python train.py --d_expert=32 --normalize_top_k=false --balance_loss=0.0176 --norm_eps=1e-06 --lr=0.00231
Below are experts of layer 2 (counted from 0) of a mixture-of-experts language model. Rows are named router (the router's row for the expert), down (a neuron's output weights, with its number) and show model dimensions 0-95. Each number is 128 + 32 x the weight over its row's rms, rounded and kept within 0 to 255.
After each expert's rows: "raises" lists some tokens whose logits its average output raises strongly, later layers aside; "comes before" lists some tokens at least twice as common just after its tokens as in all text. This comes from a sample of Wikipedia text that the model never trained on. Tokens count by the router's weight.

# expert 179
router [155 116 140 156 161 134 127 107 117 190 130 136 151 108 115 151  70  86 197  92 104 130 147 162 134 165 126 154 175 144 173 103  92 134 160 174 122 175  72 127 109 148 173  94 175  73 182 168 175 161 150 133 158  97 134 130 104 100 100 103 158 131 129 193  86 136 136 180  95 182 124 106 167  68 125 109 126 154 143 153 165 143 176 109 122  96 130 124 195 141  88 161 169 119 135  96]
down0 [ 92 163 125 192 132 169 121  90 145 170 142  81 111 183 151 102  91 175 151  76 104 135 136 162 181 160 150  73 188 120 155 148 136 117 103 114 127  97  97 119 133 147 123 115 178 138 155  63 172 103  90 155 107 115 141 143 191 164 191 134 148 129 148 136  93 104 163 100 138 172  91 125 111 112 133  94 124 143 112 129 113 180 123 161 148  66 128 161 177 124  89 168 129  96 127 207]
down1 [155 105 121 107  96 123 123 130 145  81 172  78 113 127 147  77 164 118 121 146 169 105 158 128 166 168  98  31 101  81 160 151 152 159 150 166 127 182 109  99 118 143 111 159 143 109 124  66 184 127 127 121  57 102 133 129 212 148 146 139 176 108 131  95 151  45 170  86 128 145  78 131  93 130 174 125 136 111 115  89 135 122 113 135 127 116 138  90 141 162 135 163  82  84 155 131]
down2 [157 100 125 136 108 135 112 132 114 108  71 131 184 153 136 150 170 146  73 103 123 161  95 125 108  98 110 133 153  96 165 143 166 116 102 119  49 162 152 152  94 144  96  92 163 188  37 181  84 161 156 136 181 104 124 195  97 117 116 121 152  78 107 193  87 114 165 181 122 131  90 131 137 127 140 163 110 134 118 120 127 129 131 146 104 185  94 105 142  99 184 161 117 129  91  89]
down3 [145 126 105  53 140 141 147 140 184 136  76  88 120 132 100 102 182 106 135 129  82  93 139 121 161  84 132 103 169 147 175  84 110 223 139 182 156 128 136  73 123 107 130 113  63 103 142 111  87 104  79 106 146 152 149  43 114 172  87  94 110 154 125 117 164 136  94 132  98 106 145 111 136 106 113  79 164  99 133 171 121  86 128 122 109 137 113 118 125 164  94 108 172  70 141 149]
raises: "struction", "duct", "ca", "za"
comes before: " |", "–", ",", ")\n", ".", " |\n"

# expert 142
router [153 159 120 137 144 112 133 161 168 174  99 185 158 107 101 123  77 103 147 101  88 181 147 161 129 165  94 129 129 116 149 135 100 132 153 158 103 193 115 139 109 151 168 105 154  75 189 150 161 146 139 148 178 112 111 119  70  93  89 105 135 134  99 176  90 112 103 171  73 163 169 109 157 104 132  79 145 171 147 112 144 101 187 117 156 142 105 102 185 130  61 157 148 143 177  73]
down0 [157 117 167 134 103 113 107 114 129 126  90 125  64 135  66 158 150 108  97 178 192 143 127 102 131 165 187 119 121 141  91 179 141  75  86 168 174  92 122 156 115 142 176 100 102 121 159  82 146  69 115 154 113 141 133 102 114  87 136 137 157  67 152 157 106 128 119 122 119 131 105 125  64  63 159 136 112 137  96 137 143 137 158 133  93  66 160 140 107 187 176  81  79 163  80 113]
down1 [162 158 109 137 141 125 113 158 141  71 146 136 116 118  94  88  99 135 142 171 104 100 128 170 157 108 162 175 146 129 134 144 102 107  57  99 142 175 164 104  94 138 117 138 171  60 132 126 136 128 102 167 101  97 138 159 119  40 166 161 137  97 127 131  50 166 138 107 132 139 169  55 131  85  87  87 127  69 127 146 155 128 214  85 133 121 116 162 124  80 118  87 141 120 147 114]
down2 [159  80 101 154  82 125 152  83 113 132 116 157 171 160 105 172 130 130 119 126 201 139 175 106 132 176 138 144 160 120  85 145 179  97 111 202 169 118 143 159 113 130  53 153 135 174  79 100 162 143  88 105 116 158  85  79 143 148 138 121 121 144 144 149 173 174 169 102 143 122 119 123  43 161 128 114 166 150 114 141  85 151  34  91 133 113 130 156 107 132 112 101 134 145 107 129]
down3 [112  45 103 128 116 121 119  69 156 194 109 134 190 141 151 110 143 106  78 117 103  90 123 118 146 176 183 112 173 179 140 147 140 109 144 170 112  96 159 134  85 184 144 142 117 170  94  85 109 108 133 113 144 100  97 170 112 185 136 153 122  71 122 113 158 206 112  95 160 152  96 120 142 153 114  86 157 115 128 130 113 146  49 144 110  65 151 125 114 116 123  95  92 148 134 173]
raises: " ==\n\n", " ==\n", " history"
comes before: " ", " P", " L", " S", " The", " D"

# expert 71
router [148 114 119 159 127 155  86 107 128 148 156  99 123  91 137 110 119 138 116 124 141 159 179  79  69 120 135 193 109 141 122  83  60 101 117  81  95 169  73 165  80 103 140 168 149 102 155 101 135 156 110 134 154 154  66 170  95 133  78 139 122 103  67 163 135 108  79 171 139 163 118 118 110 103 144 103 152 165 100  76  50 115 156 140  90  95  62  95 143 125  98 125 116 182 138 110]
down0 [109 103 133 141 160 143 122 128 116 152  37 100 184  80  95 101 127 127 117 133 135 133 122 160 130 163 134  86  90 162 132 118 159 193 145 159 135 125 131 123 121 102 190 121  95 109 139  99 139 155 127 121 110 146 160 178 178 108 158 176 137 136 119 212  38 119 106 135 141 158  95 133  81 184 106 103 143 108 136 103 209 144 105 128 123 143 155 145 192 141 154  90 115  87 133 192]
down1 [ 83  67 161 119 113 184  93 123 169  67 131 101 154 132 159 173 151 174 110 121 128 108 167 125 123 149  93 176 130 127 109 151 133  94 160 147 135 172 148 154 120 107  94 113 105 121 107 175 144 189 126 165 181 138  72 137 109 118 110  92 155  81 142 170 102  86  79 163  53  80 148 169 192 127 118 132 141 139  93 148 121 128 116 127 109 132 150 102  92 105  90 133 104 202  66 104]
down2 [125 119 131  67 115 185 112  93 165 111 151 153 153 118 103 108 100 107  98 181 127 239 178 132 103 125 203 109 133 144 176 140  89 153 183 179 160 185  84  98 137 142 138 105 119  93  97 174 123  78 144  96 133 106 100 120 142 138 105  94 125  91 130 175  95  77 146 163 119 146 162 112 145 102 121 117  92 156 170  89  83 160 135 122  89 103 144 140 122 131  82 109 166  87 108 137]
down3 [ 65 122 141 166 105 178 116 105 109  73 151 149 101 135 156 160 138 127  76 168 128 115 137  67 160 167  85 201 116 152 138 143 127 103 173 169 138 156 104 142 118 113  86 142 156 138 139 162 171 173 148 138  94 178  80 196 102 141 111  87 108  80 119 164 126  78  83 145 121  84 138 153 116 101  99 117 142 131 105  94  74 118 115 157  92 129 119 110 129 129  60 142  65 179 101 166]
raises: "ames", "ments", "stitute", "ment", "ector", "ez"
comes before: " |", "-", ":", " /", " (", "′"

# expert 42
router [ 64 145 159 143 163 124 103 108 125 139 139  98 138 137  43 136  48 158 143 141 111 139 116 128 137 148 144 158 158 116 141  98  99 167  91 151  97 119 106 126 164 164 146 110 148  67 143 150 128 144 124 147 117 139  88  79 117 103 126 181  54 137 156 190  87 132 108 100 121 164 208 122 119 106  94 145 145 159 204  84 177 115  99  99 172 140 160 132 130  83 141 135 128 131 193  88]
down0 [ 91 161 153  90 128 120 150  92 137  78  85 129 136 190 104 172 112 111 182 131 127 132 133 172  97 127 130 168 147 106 171  30  96 120 153 110 112  89 154 195 131 105 168 166  83 103  79 101 125 182 113 129 175  94 150  58 106 183 111 152 105 112 137  75  89 132 150 194 140 119 122 147 172 126 152 128 111 120 160 100 178 136 131 112 141 184 143 164 126 118 101 129 127 169 110 144]
down1 [125 120  65  95 124 155  59 148 140 111  56 104 137  92 116 128  38  98 184 118  82 111 109 200  89 127 114 113 148 124 130 159 162 160 173  86  62  94 136 158 111 116 163 104 116 120 100 114 146  77 148 142 143 102 111 125 149 147 153 134 149 102 117 160 137 156 169 148 165  90  82  85 162 139 127 146  59  97 152 107 128 126 104 198 104 144 143  98 123 136 144  98 175 134 170 162]
down2 [181 150 105 148 128 169 125 168  96 143 119 147 103  66 158 114 117 148 117 128 135 166 121 128 147 139 145 120 178 120  98 175 128 133  92 124 102 175 109 158 130 185 151 112  83 154 162 117 184 181 106 143  66 156 142 134 106 134 129  75 197 147 136 170 143 115  95  96 156 188 123 139 170 123  87 155 199 121  76  83 149 144  62  87 127  89  98  94 150 150 135 106 170  75 119  84]
down3 [139 111 101  98 151 106 104 116 171 102 113 146 165  88  93 161 194 132 123 167 170 169 122 139 119 138 103 104 102 160 125 162 100 148 154  98 128 105  97 105 118 160 128 189 177  86 144 123  69 153 144  73 198 121  94 115 156 137 164  56 128 120  96 150 215 153 124 136 111 108 155 121 137 107 164 100  64  62 125  90 108  86 135 143 123 107 143 126  94 152 127  41 117 121 101 141]
raises: "vation", "ments", "ven", "icated", "°", "vent"
comes before: "|", "-", "vation", "v", "ments", "ver"

# expert 2
router [123 129 117 173 159 140 154 118 149  56 158 147 176 129  82 141 144 100 163 160 156 124  89 194 199 175  92 172 172 146 106 179  86 145 174 157  47 114 128 166  78  93 119 125 102  87 103 181 174 132  92 145  80 184 163 134 132 106 193 122 115 143  92 128 101 136 111 112 136 184 175 150 153 111 105 138 132 139 151 106 121 147 124 108 137 154 154 123 127 151  86 125 158 119  94 104]
down0 [160  63 137 121 153  84 116 151 103 132  83 142 196 162 120 142  78  87 213 132 178 124 129 107 103 121  91 126 154 131 104  89 145 134 120 111  48 163  70 106 124 117 129 178 126  96 169 112 112 128 134 112 157 131  99 113 144 106  85 123 159 143 128 160  48 123 150  85  83 120 142 153 152 108 139 148 138 153 138 130  84  66 158 176  53 157 159 116 171 136 116  85 144  93 109 150]
down1 [199 113  86 141  98 110 128  29 126  95 180 143 177 150 127 145 115 118 144  74 136  92  95 134 132 128  95  95 197 134 119 102 135 205 136 136  80 117  95  81 142 144 161 175  91  93 170 141 140 113 178 118 148 118  79  87 131 131 111 143 128 187 103 125 137 128 101 109  92 145 111 112 161 112 127 163 149 167 131 104 161 125 194 148 148 114 102  99 162  88 186 157 138 101 179 130]
down2 [ 76 153 140 129 132  95 111 185 124  89 111 159 118 145 164 116 154 123 158 123 175 119 102 175 133  84 140 126 179 170  77 122 125 121 174 110 139 145 158 151 121 161  85 125 100  91 161  87 160 175 113 124 128 132 113 124 127 130 173  81 122 191 154 121  90  74 122  86 194  75  69 136 124 164 121 117 188 139 133 146 118 168 152 114 130 191 114  99  65 124 200 151 133 143 168 186]
down3 [127 158 120 165 134  71 117 144  79 100 115  91  61 163 202  90 156 125  56 145 148 152 155  91 147 116 128 142 185 140 111 154 137 100 133 114 126  42 166  99 138 151 110 129 126 142 102  91 190 139 146  86  94 156 126 128 108 125 118 160  57  97 128 135 128  95 156 121 143  46 108 122 121 223 123 124 109 110 105 138  96 140 126  74 141 156 103 119  69 134 141 109 137 132  96 141]
raises: "idge", "aces", "ace", "ects", "active"
comes before: " ", "201", "202", "200", "199", "198"

# expert 6
router [ 81 112 181 151 175 104 144 151 159 183  92 138 129 196  66 145  94 103  98 154 154 140 157  76 110 170 151 156 130 128 119  80 130  95 149 143 122 185 117 161  94  64 132  95 158  96 150  89 192 110 114 138 142 125 158 155 125  80  95 124  76  93 127 119  77  86 146 118 133  79 156 123  91  91 107 109  93 155 141 107 147 141  95 191  85  79  87 107 161 126 108 172 141 144  95 124]
down0 [171  75 137  92 139 107 109 127 136 184 120 137 180 125 182  70 119 102  78 118 155  89 122 115 125 177 146  99 126 177 108 125  91 107 120 166  95 125 207 109  26 101 170 114 154 143  78  98 153 118 117 126 167  83 115 155 147 135 169 201 100  86 165  94 134 126 140 100 101 124 170 106 151  70 125  81 117 122 128 116 125 154  80 114 139  71 114 173 122 117 134 141 113 116 132 100]
down1 [ 67 145 106 138 149 161 161 166 153  84  96 139 117 105 131  90 124 133 161 143 101  97 150 127 122 113 170 166 131 132 130 142 193  66 128 132 110  53 106 112 160 169 140  99 131 140 136 114 132 122 130 133 128 178 162 167 164 116 113 167 129  66 178 137  92  94 133 118 151 154 122 101 175 161 193  76 187  82  92 171  58  99 167 139 109 166 129 108 111  97  86 170 190 140 157 133]
down2 [121  61 160 153  46  95  76  79 131 151 123 147  78 117 152 122  93 215 115 131 174 119 149 115 120 115  75 103  91 137  94 100 183  89 148 153 152 118  72  89 173 152 145 150 157 177 117 114 124  99 118 118 130 129 132 150  60 136 115 150 133 159 220 138 125  58 160 106 149 128 141 105 133 107 120 118 146 132 150 115 139 133 134 156 207 151 136  99 114 107 170 131 120  97 125  99]
down3 [124 141 159 100 181  88 155 109 109 107  56 156 107 139 182 102  98 131 153 129 107  67 129 120 101 117 132 158 141  69  91 164 101 131  88 143 114 135 195 132 135 143 184 176 175 119  83  81 103 103 139 125 175 144 122 151 148 135 151 135 233 122 140 138 113 107  92 172  99 169 124  95 143 125 135 107 165 154 152 145 157 152 112 149 127 158 155 110 118 109 106 161 146  48 118  53]
raises: "tal", "ild", "omen", "he"
comes before: " ", " |", " \"", ":", " MF", " A"

# expert 43
router [140  99 140 184 146  96 109 140 108  89 155 128 175 139 124 132 130 133 159 128 126 124 106 168 202 169 120 169 144 158  97 167 147 170 148 137 137  95 136 146 123 134 134  74  91  86 138 153 112 160 124 146 204 119 182  90  88 120 126 118 133 124 143 171  92 184 118 126  91 122 133 157 155  62  82 198  99 145 151 137 146 192 167 145 160 116 123 122 105 154 201 119 208 174 167 132]
down0 [187 124  82 128 123 136 188 120 165 123  82  78 161 157 153 138 109 127 110 119 153  75  59 117 159 106 119 109  74 133 164 142 104 107 200 105 141  95 162 170  98 140 130 118 111 117 121 129 140 166 150 180 165  97 193  85 143 186 179 147  84 116 172 142 161 123 112 160 169 148 136 161  89  96 166 117 131 141 129 114 180  82 160  93  79 132 150 113  88  58 122 113 124 155 106 143]
down1 [115 168  72 157 164 175 115 147 162 156  85 179 106 112  45 110  57 138 131 159  91 118 140 172  89 125 159 130 152 102 119 185 183 156  93 102 191  90  92 121 146 112  95 198 173 145 106 125  82 137 101 141 139 141 144 139  71 107 135 134 154 134 123 107 117 116 153 124 166 111 113 124  99 114  91 124 126  91  61 147 165  87 170 149  93 121 103 163 104  99 110 156 117 164 100  79]
down2 [115 135 127  98 104  97  88 176 144 120 134 158 105 168 130  82  64 159 129 141  52 176  73 161 134 110 122 163 167 124  95 102 153 121 123  82 114 138 202  88 170 134  94  91 145 118 166 141 113 135 144 173 160 136 125 150 103 190 106 105  34 159 153 152 142 130 131 151 102  77 139 118 171 131 101 158 128 124 122 120 124  83 173 149  96 103  86  92  82  86 128 185 170 105 142 133]
down3 [116 102 142 149  97 147  68 113 146 119 113 171  68 155 135 108 112 179  98  98 103 174 128 123  78 123 135 140 139  42 147 124 152 119  54 124 128 177 101  22 155 136 145 112 110 136 120 160  81 142 162 158 154  96 116 171  77  81 166 101 144 137  77 157 108 121 162 162 153  99 133 147 133  84 139  72 141 146 152 155 123  97 136 148 103 131 118  67 133  97 124 131 144  91  98  73]
raises: "any", "iew", "ery"
comes before: "201", "202", "200", "199", "198", "197"

# expert 122
router [148 126 111 115 185 161 113 134 112 114 117  96 165 136 150 142 117 181 161 105  77 122 177 182 100  99 125 113 119  73 171 103  95 187 124 157 107  88  79  56 113 140 161 167 137 106  98  76 102 171 169 121  98 101 120  79 100 129 127 132 191 184  77 156 132 105 125 162 133 131 171 133 128 104 192 121 118 139 129 134 147 113 156 102 110  91 152 207  88  90 125 176 109  99 113  95]
down0 [137 131 137 134 105 124 148  99 147 145 102  49 128 201 211  87 142 182 107 119 138  89 113 100 173 134  93 145 147 151 114 113 158 130  63 144 116 138 165 132 141 179 136 109  74 140 120 129 122 104  99 102  78 151 124 181 158 170 110 118 154 110 169 121 144 127 200 205 186 110 114 146 141  97 149 109  99 125 104 125 109 156 127 107 201 115  71  92 156 113 156  76 108 108 146 146]
down1 [158 101 178 139 115 128  85 163 123 118  89 219  89  78  95 176 113 132 137 125 102  71 122 100 102 101 137 158 177  85 146 115 139 161  74 114 121 110  77 174 132 106 163  90 160 201 127 100 132  94 136  80 142  78 150 131  86 118 100 121 176 116 132  81 114 109  75 148 143  68 131 127 135  68 147  92 103 150 128 100 122  97 141 140 134 120 168  90 130 114 139 160 174 133  84  74]
down2 [129 180 117 176 147 152 125 154 133 108 140 132 139  76  93 134 134  78 140 116  68 182 156 163 128 159 139 133  91 127  86 143 147 129  95 162 145 151  94 176  94  88 161 166 206  97 111 162  90 130 115 155 203 113 121 131 131  74 165 137 144 101 164 115 136 118 151 167 116 119  98 149 114  80 203 120 140 180 144 177 111 136  82 143  77 102 113 147 169 180 145 145 156 153 162  66]
down3 [164 141 170 159  75 142 139 112 178 149  75 141 132 106 118 135 104 126 149 149 103 107 170 106  59 129 118  92 150 102 102  98 138 148  96 191 172 152 141 120  92 137 127 192 174 111 160 141 146 142 114 174  73 139  95 168 165 103 125 184 107  99 112 121 115 103  41 161  40 153 103 178 123  78 130 140 172 146 124 120 107 120  83 150 141 105 172 155 139 124  59 117 137 132 135 145]
raises: "ling", "led", "gu", "ball", "lement", "men"
comes before: "%", " |", " |\n", ".", " km", " m"

# expert 77
router [145 206  69 171 112 110 130 129 126 128  96 133 133 144 140  95 111  68 116 142 153 147 163 183 149 158  82 140 101 101 176  97 196 198  71 152 167 107 148 148  94 128  85 131 163 100  98 108 161  86 136 123 142  95 120 182  99 107 112 130 153 136 146 126 106  96 171 131 111 120 169 104 119 102  64 225 125 136 103  97 147 131 146 118  72 126  92  97 155 117 129 114 140 174 168 148]
down0 [112 117 102 127 105 129 150 139 161  97 127 120  72  84 121 121 161 130 132 104  94 120 116 170  88 115 147 174  66 127 116  91 125 121 137  98 130 143 112  79 140 122 134  94  75  58 172 100 129 110 116 184 170 195 128 135 115 134 145 128 176  70 149 128 140 144 102 156  74 125 110  71 159  83 178 103 152  90 212 115 164 130 114  87  98 125 134  52 123 113 152 186 181  99 114 156]
down1 [134 137 112 159 151 120 103 128 197 149 105 202 160 110  95 138 192  79 119 147 147 136 167  90 130 119 154  91 113 122 140 120 198 164  81 155 151  77 172 141 125  92 101 165 192 149  74 155 171 104 116 136 143 112 151 154 168 130 156 185 109  85 163 186 146 125 187 181 175  54 114 100  95 125 133 136 101  82 108 136 118 140 105 145 130 111  82 120 140 126 136 130 129 153 137 172]
down2 [157 105 135 139 115 106 100  80 158 186 106 140 164 152 129 101  64 150 122 142 165 147 153  99 155 173 114 134 120 137 104 160 123  98 140 162 100 131 109 143 123 186 116 146 195 142  94 134 165 153 154 141 107 112 130  98 120  98 116 193  90 145 121 252 121 103 111 115  64 158 137 147 120 182 122 177 151 155  66  81  76 150 140 153 131 120 114 185 155  89  73 112 112 110 118 139]
down3 [116 107  89 114 145 113 193 113 111 116 164 159 137 105 106 138 126 167 130 145 127 151  82 143 150 161 146 191 157 133 117 105 132 101  91 165 109 162  94 134 202 129 149  96 140  70 165 141 119 154 138 115 116  57 191  92 168 154 152 198  95  98  92 130 155 192 118  95 164  59 137  88 148 117 108  78 136 195 143  97 142 128 164 140 172 131 168 136  89 169 109 154 101 161 137 134]
raises: "====", "===", "L"
comes before: "==", "The", "===", "In", "-", "On"

# expert 78
router [158 176 163 115  77 158 200 119 141 116 122 124  91 166 120 101 140  94  87 191 157 130 106 117 106 119 109 148  73 123 117 164 134 105  99 118 118  90 191 153 107 127 106 180 104 162  70  72  58 142  86 131 105  84 164  98 118  95 142 109  82 171 170  89 206 129 103  96 123  84 153 154 112 170 114 166 169  88  99 133 116 124 117 172 112 138 155 141 126  99  97 102 118 101 103 142]
down0 [154  57 129 142 139 161 166 141 162  97  57 170 173 160  96 115 169 111 143 163 118  85 120 128  75 132 167 148 133 158 127 102 156 121 102  83 127 100 177  97 157 144 109 120 178  98 133  94 114 150 146 147 106 138 194 181  93 113 162 135  88 126 105 112 177 168 156 179 115 128  93 125 164 178  83  86 110 107 197 171 127  98 157 141 182 115 112 116 118  52 126 112 141 106 124 158]
down1 [127 108 176 111 150 144 134 154 174 143  72 182 139 140 118  87 143 137 148 127 105 132 145  93 123 133 149 138  76 134 141 125 183 138 112 147 127  73 161 109 143 159 143 133 166 136 100 101 144 130  72 103 172 125 153 107 163 100 163 175  73 110 104 209 185 158 167 155 163 187  78 153 160 173 130  79 145 104 121 157 129 141 163 192 147 138 146 107 198  83  77 125  89 105 159 158]
down2 [134 107 145  95  86 122  91  50  31 178 143 119  86 139 130 164 167 119 109 149 165 110 147  86 123 157 128 121 164 126 113  90 123 191  99 153 131 109  98 153  81  87 115  86 142 130  99 101  78 132 181  68  92  96 181  91 168 104 135 105 142 140 100  93 134 105  63 121  86  90 137  94 121 160 163  76  88 148 132 103 131 151 102 119 105 101 110 144 112 148 132 114 154 168  75 144]
down3 [139 152  98 127 157  84  75 132  66 141 162 179 111 115  95 194  99  94  79 158 100 121 152 169  97 137 149  77 181 108 149 136 138 184 100 170 160 164  95 153 105 119 150  98 130 115 141 145  62 104 146 164 113  62 177 110 121 125  91 101 206 176 130 144 147 144 140 151 125 145 133  97 132 101 104 105 126 159 104 109  94 158 146 147 104  59 158  60 165 133 131 133 132  94 124  90]
raises: "ran", "rap", "w"
comes before: "==", "The", "===", "=", "In", "S"

# expert 21
router [188 190 108 186 150 108 146 118 116 165 137 116 139 106 111 138  97  80 132  67  92 155 107 190 105 122 139 134 177 138 162 133 108 106 141 128 153 144 146 128 113 135 192 130 107 131 187 163 166 166 107 149 154 101 135 132  83 116  64 123 105 155 132 165 147 171 167 103 135  98 116  57 118 101 143 125 145 158 166 135 163 166 144  59 124 171 109  79 193  91 147 133 162  87 191 111]
down0 [ 79  93 146 165 172  90 138 104 155 179  89 128 113 145 116 135 137 123 104 145 173 137 143 126 145 128 139 144 144  72 114  81 134 124 111 171 166 113 153 117 110 137 161 149  62 103 140 155  75  97 114 111 117 128 117  90 141 181 177  69  97 125  84 147 163 146 130 117 149 139  45 172 166 121  74 128 126 113 175 100 167 184 140 103 189 224 135  97 100 149 144 150 171 153 139 132]
down1 [ 89 147  80 135 107  64 122 147 107 178 129 162  86 105 110 217 123 146 165 108 127 106 127 132 154 167 124 167 174 135  77 128 140  72 121 179  86 123 132 158 147 130  61 132 139 117 131 133 118 155 110  95 156 122 145 166 115 132  65 136 110  89 127 116  79 190 178 106 128  96 114 192  86 160 142  76 150 141  39 136 146 101 103 132 123 130 108 134 184 133  95 125 146 181 138 144]
down2 [145  93 213 129 118  75 142 114 121 113 116 126 145 149  78 109 139 112  82 116 107 142 111 110 140 123 165 154 123 169 115  97 101 123  62 126 159 199  94 159 167 141 105  85 117 159  93 168 149 122  54 111  98 108  65 140 120  82 166 148 167 115 106 136 141  85 188 124  85 118 128  70 127 149 164 166 118 131 172 126 130 164 137 191 127 189  60 156 159 137 128 126 107 101 123 161]
down3 [ 91 123 150 198 108 159 143 126 121 147  83  63 149  88 122 132  73 105 179 168 140 177 152 156 124  90 179 120 159 150 138 139 185 150 103  88 120 116 106 115 103 162 102 142 131 149 177 155 121  88 163 123 137 107 115 150 119 145 141  86  92 159  96 161 172 169 104 110 157 195  72 123 138 137 140 156 127  96 222 106 211 138 105  86 139 154 124 120 134 123 145 156 165 145 155 170]
raises: "ican", "ically", "ying", "artment"
comes before: "201", "1", "200", "202", "2", "199"

# expert 225
router [166 134  76 133 162 167 168 114 155 144 107 152 204  97 120 131 112 137 166  77  88 146 137 198  87 124  94 104 100 151 164 111  87 174 162 135 146 117  96  62  97 200 140 132 152 123 142 110 129 128 145 114 131 109 126  85  78 157  99 112 184 173  98 181 138 101 156 154 107 152 169 150 201 111 122 104  90 157 163  96 107 131 188  93 142 123 161 132 100  76  95 162 132 135 130 123]
down0 [120 154 160 119 123  68 131 149 159 123 152 180  41 170 150 123 161 156 107 146  82 104 143 122  89  91  91 104 138 100  92  80 123 140 146 184 148 143 156 159 116 167 136 139 117 127 133 118 135  48 147 173  95 124  60 153 106 108 165 105 182 177 111 122 175 131 115 152  65 145 116 153 184 118 134 125  96 146 137  61  98 154 176  72 197 100 139 113 115 125 120 103 149 118 124 125]
down1 [116 115 138  70 102 108 149  96 111 158  93 169 111 116 152 144 132  97 112 165 118 146 114 112 111 156 115 206 112 121 165 135 202 133 114 126 121 175 164 108 138 161 174  96 147 161 159 167 105 103  54 143 139 152 137 152 168  90 246 136 122 120 144 111  66 126 127 105 129 156  91  69 159 109 139 130 129  88 173 160 123  65  90 144 116 145 107 162  78 108 127 124 114 110 113 184]
down2 [107 163  93 136 150 160 189 159 128 107 122 120 161 138  79  88 180 124 197 104 110 148 157 165 112 139 118 110 160 121 161  88  80 118 167 127 156 102 102 183  79 149 127  76 183 120 197 112 176 140  91 109 103  99  96 140 125 158 110 102 144 196 112 190 109 129 171 113  97 142 137 106 119 121 130 134 168 155 122  69  52 134 166 163 112 120 137  82 113 148 151  99 145 161 174 108]
down3 [ 48 131 146 105 163 177 117 139  83 130 113 104 131  73  60 105 147 146 107 134 113 128 113  84 108  80 134 113 133  88  69 118  56 109 189 115 111 139  98 152 174 116  64 157  74 155 179 124 124 117 174 104 196 132 180 140  95 130 121 128 113 129  82  73  77  94  94 141 164  95 121 143 105 136 109 128 144 107 132 145  96 126 187 142 115 118 112 132 137 149 115 154 114  81 108  66]
raises: "itar", "ally", "ible", "dom"
comes before: " The", ",", ".", " In", ".\n\n", " He"

# expert 116
router [135  82 146 164 160 142 152 166 151 120 105 138 168 179  96 134 114  93 151 132 122 171 140 112 184 168  84 117 121 120 136  87  68 119 159 177  87 140  89 150 100  96 109 112 174  83 141 139 199 133 108 153 117 162 175 160  99 124 119  84 123  55 148 112 117 146  96 185 153 163 122 117 125  60 121 119 150 125 100  71 160 163 112 137 136  62  89  88 184 139 108 161 165 112 138  80]
down0 [118  90 134  94 119  86 135 152 185 177 113 106 200 138 120  91 133 130 165  72 167 150 143 139 132 165  93 117 142 112 180 169 212 101 136 138 190 152  89 158 140  66  69 174 106 166 151  89 193  94 126 128 113 135 135 152 115 126 162 171 112 105  89 103 112 117 125 147 102 113 117 105  97 189 115 127  98 163 107 163 151 138 113  88 139 187 119 112  79  98  98  77 119 143 122 149]
down1 [119 125  97 138  48 118 170 127  94 159 132 137  72 150 128  55  84  88  97 157 125  95 157  98 100 142 160  93 168  97 127 169 115 120 126  89 125 120 125  66 134 132 131 172 101 131 110 131 126 130 114 122 143 129 146 168 133  85 139 176 173 134 111 149  97 100  51 137 174 101  63 124  94 161 123 158 165 152 147  68 124 189 105 126 178 145 120 148  69 181 117 158 132  92  95  77]
down2 [129 101 125 169 154 179 113 125 168 196 142 143 174 137 156  74 137 151  93 122 137 100 146 109 144  97 131 123 134 179 185 127 147 112 158 145 165 174  99 141 143 111 160  90 111 221 133 156 203  68 163 171  53 114 142 169 145 113 153  83 139  98 141 132  96 152 154 131 144 141 114 171 132 155 129 135 131 163 110 133 145 171 208 117 137 103 153 128 106  98  57 160 122 133 109 156]
down3 [ 90 148 147 122 114 187 123  86 166 161 145 110 117 115 134  90 168 164 159 118 163  94 114 148 161 180 132 208 112 151 144 119 104 113 107 159 129  92  97 126 202  63 173 126 182 107 104  66 133  94 121 154 146 160 122 162  87 153 176 155  98 130 136 110 128 157 124 181  95 147 142 150 109  85 134  89 143  85 128 133  92 150  91 118 134  70 175 129  63 151 120 157 163 183 162 104]
raises: "ection", "ex", "earch", "ally", "ever", "ector"
comes before: " |", "-", " \"", ":", "4", "–"